config = dict(
    d_model=448,
    n_experts=96,
    tie_embeddings=True,
    beta2=0.98,
    grad_clip=1.0,
    batch_tokens=65536,
    seq_len=512,
    steps=5169,
    dataset='wikipedia_en',
)
Below are experts of layer 5 (counted from 0) of a mixture-of-experts language model. Rows are named router (the router's row for the expert), gate (a neuron's input weights, with its number), up (a neuron's input weights, with its number) and show model dimensions 384-447. Each number is 128 + 32 x the weight over its row's rms, rounded and kept within 0 to 255. Numbers have three digits each.
After each expert's rows: "gets" lists some tokens that make up at least twice as much of what it gets as of all text. This comes from a sample of Wikipedia text that the model never trained on. Tokens count by the router's weight.

# expert 94
router:121161175183170083039118123183140115178149108085119102164164159114158115136190110112091051124132088134170131157095171175133148101084146154145160113153117117104182095114130152093131149088168165
gate0:104132128087102163151041168087136120137175144180123109099126123087151121111164160152106227129140144147116202111121167122119168125160091149092111119164142166157137152135068164134117137103161178
up0:149140123180111173118085154125160135217185118180146120084081130157118167091186094168139148087125100136161233139144160144122129116100089156111080127141169169191150147119093153140117182130151115
gate1:099151077138134099106117140119137102176119135183119112155150095155130113131153114176151102192110133157110133162187105171121138168216103156167145115117129130161116162109120131141093160106142142
up1:133142149098124125140110156168105162157203200185124132109142176175187156114102164090167160169102160149083180130208108137166100163172132169179123135126108111101148182120136153134197112074127110
gate2:122104147163066133108183123141117124113112107164178191097152086122084162150102116136143117104111148133154114029108167063077130123100088079079162086127162081096174114141141140154114140157174123
up2:130084130138202143117111108093156146205144100167130119132166160110148147148140167106122163191172136146114127192078139135156108103159160223198035178126085171129164120138128147112161094081098128
gate3:038141054081130129132170124162089154151161150226121123137138143131119087136175155113059132068165118116134189113111175148106131129089120206132158141152113225113102135151139154170094140076134132
up3:157069151134187128132113106131132115142101125062101115094128117069106127131115095129122181167147127121158073104143125093162113140150119114158131163128073094178161101079131088061160159197113170
gate4:173145127091171118117100111084120143154128073102136136132137171085170123137191155116162148154159121111090122115141085170163145156137114164146169188100153103115163119110160167171145113134143114
up4:135093134156088200171171128124076105105134130142038164093122089119021123128083111116131173123132163108128089106092161146085171127128147088143125103131158174157079094130098116104150149159103140
gets: "9", "0", "1", "2", "8", "5"

# expert 69
router:153099131121106136224174102123106086119115148087131170133188102082122104172083152207138102106159116126114141120110151121126148138073116090109110129162114105136145102165149118095082149132139136
gate0:089123084143119165145125146198125129125173137160093094173177174126187140127139100100071179104126130136106115103111101169069129074131151112087164103097151179103068118200141115116113167106139164
up0:105073109106137133149180156146140133106152106138088109151227140156181191119130082121076151122090126130078103108145122109110148082083129154063218090080164146137123156160151061147120154082138163
gate1:142137153074116116142136094113149157114164116125151101122117094055159085156059136137072127150081126163073119107126128141124058099166118093097159078112138123112109144148139115096154134122091210
up1:131164173094123095138089086165184217080113141098208108077070108056188067115073142145100131121075147140148163103066129115139090071161130118130116172134138113190121122123133097080143146091116151
gate2:116146076172086117101106073087122110067137160184112131151146168135103164152153166151113067201152141130095127099084093097113114110157147133127133141119149110124094131157126224083150098124112101
up2:137133079138086065124151118094157123140134193118105093149139110149155110103126181091144162134152116117102139090165148022103089141104175109126132170123105162065138108195133100162104087100110089
gate3:168088165086151146103152187118102124126104148159125131067073092143106169096092110121135063112170150204151137181152177107142096177189114149133122122097175126150084107114164072099108132092106073
up3:075170139102178106133103111120134122184130106053155114200062143148084154168157113128132159172134110094102089075072072188141108127167092142171119103200107189126128094165115206117133180153141070
gate4:190113108109037148113164160136105078123070130116058132105107068139116154137109089158132162161128138117166165137160138096099117167163139173131155133113213094095091095112131128056145135184151126
up4:129108150105101200108115107083179071123155142140142113124141192184105114177081186105180089179081171133145155155153155117086148094151122132145131108077122172091113149079120092113110134107125143
gets: " of", " the", " The", " in", " for", "The"

# expert 51
router:090091081130131157122163132165195138157152115092176166152124088116070110139097114175147074098166109056148096117168157141177147107117145086119062150185142097078146143108178173124129168081115111
gate0:002108130116136147128081153123069144132130096122081202131092140186154194109167175106178137161099154083075157109068118187093181130138131183112109153126068108135160086099108155083096122130087056
up0:119120158150111201143065100209139109179138155083090229139114118143142123088107144108144184116109133066126153128111082149111194135128127136098065144116115122131163106087110111124069107047101085
gate1:125127116135126149119125142111118135102157094136120110111103125100125117101122178201126155111137083101110128098156166113134115110116135088132110159166112138152118072165128120057089115142158129
up1:102113090178083118138119110065146108076169104130109113167127136119118142141138152130066125125153137144112124121157121108118131144071078122146146117085186148110131183091080148109158150215165120
gate2:152113149101103156103184145129143134155127115101137123161084111160141128140086106121126051145119153102087123139105062081132124165099155186128105100041227113072114110095198081086157118081106123
up2:099101131151150119091133116203070172105102155105082164052197118177107155136099106147160197114125145124164123128173154084174131150121140174116143151141103146116147124094100147163100089145093115
gate3:080090166068136077089108104064106148077141143113089117133152180189132176213130116142137172100096123127139159070159100162077145135171099124154144127156162112106177079109158121119160104134161171
up3:113093051144117154149133157170116103146082115131195171145128171108113109081154134096180077109155137132137121136096146139128095110143174115145095106131085138130103152086099162133115140163121115
gate4:090133160149132132141061159108100171140127082131127129149120180125099197095148125172136170123045163126134181118118108123092078169230087193104138141085043129106145150092131137134089157130144173
up4:110103122098121148134063163096069123089166122153109113092137170122095155133160147111236124081104126165135170163162140107096134153200145235075170121104109166162082118134139116169128132139167210
gets: " to", " was", " is", " for", " by", " not"

# expert 78
router:140103122160142103048153097128157167126081110096147098116115100124097153117112097107042101116092111135175142097143091141092115138126110157091086129167132149137138166170116133095100170117130120
gate0:154112059132151154209047180127169155131101136144149097180122194093115118122137046088145102107116130130171152103182080101158063118149088165125142113088140167100155151082109164184125196100132190
up0:141252087153175126141163184129154154127173112148088152136133184106191092141128140099105114125153106175135191158161037118136134136099139171105133110100138145133196125179108134170103129084094125
gate1:127101108137160105152080099073086101093174172169118137159161142118163114136181140114142194137099172079057148145154107136099131087166163163117179182105066080095179092174113129070176056102204106
up1:113129185085156107040128202164152121145126135130145140094111128139144121145115134152109134089145055141131209106188135165127166096079085134121102130152113208134158100146122172062152171166134087
gate2:102152183113114149188135131130114142174131074153131135199171146123147151127136078171123090170117103092130108161062109138134140131144062116147189118081140151128120075123124153111110146142131206
up2:180105148124104109085146144171129111159169239096123152145063156154113156119103170118125146132173121127079143083162135091077164096054145086124057136140182147135155144093108160071160094121097096
gate3:102098068183088167125124136060050083136136179138085125122151142139145138064122170146118133146140128124091087051157146189108209094060110139097105133174129145166100093168117080162164074111118097
up3:152054116115131159141140089142149126141122142119150083175180133130145171123064090102096134156129192130167136172132149091197180117082095143142141080123155108152141193154122117135148127111184132
gate4:162129101122101117117180142171150172115110147105121104076147074113098086141100125101115200097167120093089068055112164093165108147120116150175169144095125152113110094121162100199162121157154119
up4:061087122209131185101175175061151125077109157134126123152117100156083151148123175095159102152126114114125106129140138101158179134173086172129106181121170106160123180050156132092093071162036142
gets: " first", "th", " later", " one", " most", " second"

# expert 15
router:146069129126142104175134121142154162136076086084178107153142113147038153123121140127107102162091116054156131138196149119153105102082159107147105162155085145104123173136134158111124157118088103
gate0:102132113215167164154100118119138102109097116133103144097159132157125103179097123081112152104138169165108114168183064139104128119117148133135192104138155126132140097174093051111186104059144163
up0:106123101147115114108103178135178164227127136125115107068119148155128173168080132088113099061138133164187238093107120150134157171099143158071104067174142128102164104181046131091165205171138112
gate1:108107150187161080133151160162119117062151067102119142166132141058112098159159115128126136103105181116091147119132136102111126078108077167127127137144081127098056163033136121100099116178139085
up1:133083153183098079143172119113133169117053132129155092098198108096117188088131082152179121134121180155147123090128153034136103139136106098171138158085110109078121130139120175144122145147164116
gate2:112127055119100167141144150126099105188128168134128111137168155110139121137117121098117068138153102155122168183136119133147104132133151178132111139097124120133084097119037107158140045071120097
up2:079121160124194080067075081167195116112155201105157157106174114185135119143152194156124118078122169165157109109124142128145169189100151082096122127127176112123173108112180107100164151163146140
gate3:074150081097042109124169063116050103106109199097116129201133106158146125132184113110116172097142133158134090144136111114147073144149084133091162133112190195124098129152106120139106118131105104
up3:086127170112152141118087113110069151172165174106167150145118129104140143098158139150138089118137109117187120142155135115145137150092084109126110129145170151109111101148165096125133109153092124
gate4:116147095179140111145127119116044166105160103210107091152098194087152102116158160122101129085173123133160180173098145120127123112130151147117112135031095141170140239145113162165125158142138161
up4:139186166091158152070119186148137157078086143129106142076150177102145111123082093147162075209121195098100141106111078091083148166163114177135075107170151116146161142095156157125103107139121113
gets: " and", " or", " be", " also", " not", "%"

# expert 62
router:176164128113168146163154136172170093125120149118155178078157115104109117104069122125132115051157122148125114125170157104184114101113139058171136171164164080155190142173159112106103113091148136
gate0:165094086211125089126129058129069146120095117182135147111166102145074154129185120122093128103113131153151135136095117153156163156165140149182160131168136135077105117138128099137173082149077071
up0:145147157111151154102154085186137108140133159110129170127166099164101110111104156076091154116129125147142109145159162138155132139134196140183088124109111108110126107140176187138142104081134125
gate1:122106139167139077110159118139077130152160154139100140145110106126142095133140123118113114129129137059103098105132072147101056095138109134077108095138131101155107148101120115128138136134077106
up1:203120109152114134119109157116135129148252100120147070111121125103123119103101116073173101115119035135134171161139104080143084149090122097138133123133157203097147191087120083161156119137131083
gate2:120114152121124099135123079110148173063092140120151131130175146125198124150100140124104090115104102106113110198144113134147099127115121112117157140143119154123126124143120142201142124113155151
up2:163101127140065201125147121135055067154174114132123128089138139138097195140140122142133136092112198180174084079126158143138123134106140140138146171099147166128083158140150140098164086161106129
gate3:166127155131142100118100155093167127168064106145112142135135137151154098097120092215089172128120171099116153058140132178088124071051148158082122137126054122180134078129088108121096084119106048
up3:167193151100141143155110198124123108154146124099150154079107085123113109095112159131143145136138140116095126090129135161077144074119150101074121134172081152113093140135076158124141147040105074
gate4:204129173166137139133176139070131085159168142093121131131135134132114107184129144168111147170103080000123084129165125066164148137099158085106144121107131117160119117089187080118155128094142158
up4:142151153150117134143144127075079084179187105118105136158133104108127160199114194099092149206115082106121139103160108092118178165050130112113129112106133132097134152097170148112186171100140135
gets: " in", " on", " at", " from", " the", " of"

# expert 73
router:081135158174114100043117119155117164172166144082180124071182120133137116084165122076067086122178095099108164148106135098157136150090144129135181125108106098129155121122063132146129131147125166
gate0:185169138102111170100072120188125125127154114108086017137038199111173134105125141158136119121127130105108112117154082202087129136122117092118096164134158173153104111160142141133133190115083102
up0:216122179096141158124156102144170160124117089143202109116113202101091134099150059110129129146122122145155080131161141166120104107111121129163095174166105145129115106093136141082132125132131113
gate1:146138104080077098148201104132064144161127139205136092118124103075130221089076172181125141131092135146156142141132113097102125152121100129092143163112167097152122141141129143117133141095101137
up1:073087094144114191080149126172067121187180122170114121165156110072159129148142157154085151136149159146135115128156135135059137133135121102087125101136114179165142103118173146091082158147104127
gate2:126156147146116149141109136182091127167158110119106110138164167084075096126184146143110101146134176118176119134137103152070142117126154082116127160152128162124084121126181118103190158077145120
up2:116123166114139111122122136106085082149151134082134068164103107054081106131133153190112123118172119104123099127140144163108166146121171111103136094178113138128107139148151085114181101175111151
gate3:186077019135155126134092190109140132099126118069140172102137140190171085133101192076161133065186109152158131107159117099133116152160128190150099147122149125129123102117073158141096129136111030
up3:117110176122118162114133144111166131073089175091148114081126130114082117103155106145120158112152175130133149102156089104156132176097078117168108101149125117083086181136131171144170122207160096
gate4:085092111152105108111158194149105117103117151084100115061070164128115055104161115134089110087154117153146168085162195112109117169062166162116154069093124055104105081126088124141141163184144089
up4:135103094146161149132111133160205138170131070204140101145094132133127121124106135120125189111059124158121075150080145124094142116123159153143131088153126158166140153181151165111099159074160124
gets: "1", "2", "9", "3", "8", "4"

# expert 90
router:148138193134139100109080117133196139133169122137203117085169185193086082125210080098101179121102053115137172145062170099096171100116156157151190155122116118103123060129137172070173122153104097
gate0:134068089133130112119167122135127166050036135141101124107186145161175152116112105171155117029062123165138133132127129087165097169137110126168135101079110059112145086191158093153114111115122090
up0:101211124159148126126176123123148170154148134181150150100108158104177162086149152083119073151088086118126070095091155165141078162152187110108136166136108109135142131163201100148184130073163123
gate1:126086136109081138185151053155114133143081146207114083152146165158126147184135170165164173088098120181139131119136117090166124095082073192085098102148139078061117134205173158143113080130119128
up1:165161125121055159152143136184113115151138122123105146153138103166106108103146195129127125126113166110140106102103124093150176140081125184079106188172143168145113124138079152069130127152133105
gate2:101152099108143111131131135132129141088165115104086138164124120160158208130107143175159110141135103073129132108134156117166161109084076127086185112067139184099167129137096150159139143169139088
up2:126131114149088169115121084115124087165110086101162129140100142127051119165127174136092129131133144152148146093094124185091129136158139178107077139122163102182090120155138185096125132092113199
gate3:154096081090140135092098100107082103160146109158160097154156125064117128213147160142144162117103130105160171090171087139107114135104152159124076141173150090113153109132115099094173123165136145
up3:126129165110175151189117155099163061096176118141098133133083147204115119053134118118124089136127091191147127167102108132070092132183078146096147100084152155124125129081123165174012155096056151
gate4:115090128069113083112111158141173098085127112127110106126130138167166197100129131128129136181065111129160131157104069118193088160186123146128086114125157112137071136138110160146043136126078147
up4:104125117115101139089146097097131130089074173168101125129117128139157143177126169176126087183174105189094136083131156103143142130113134143105156084078102107149188121183150143134180096139087126
gets: " ", "3", "2", "4", "5", "6"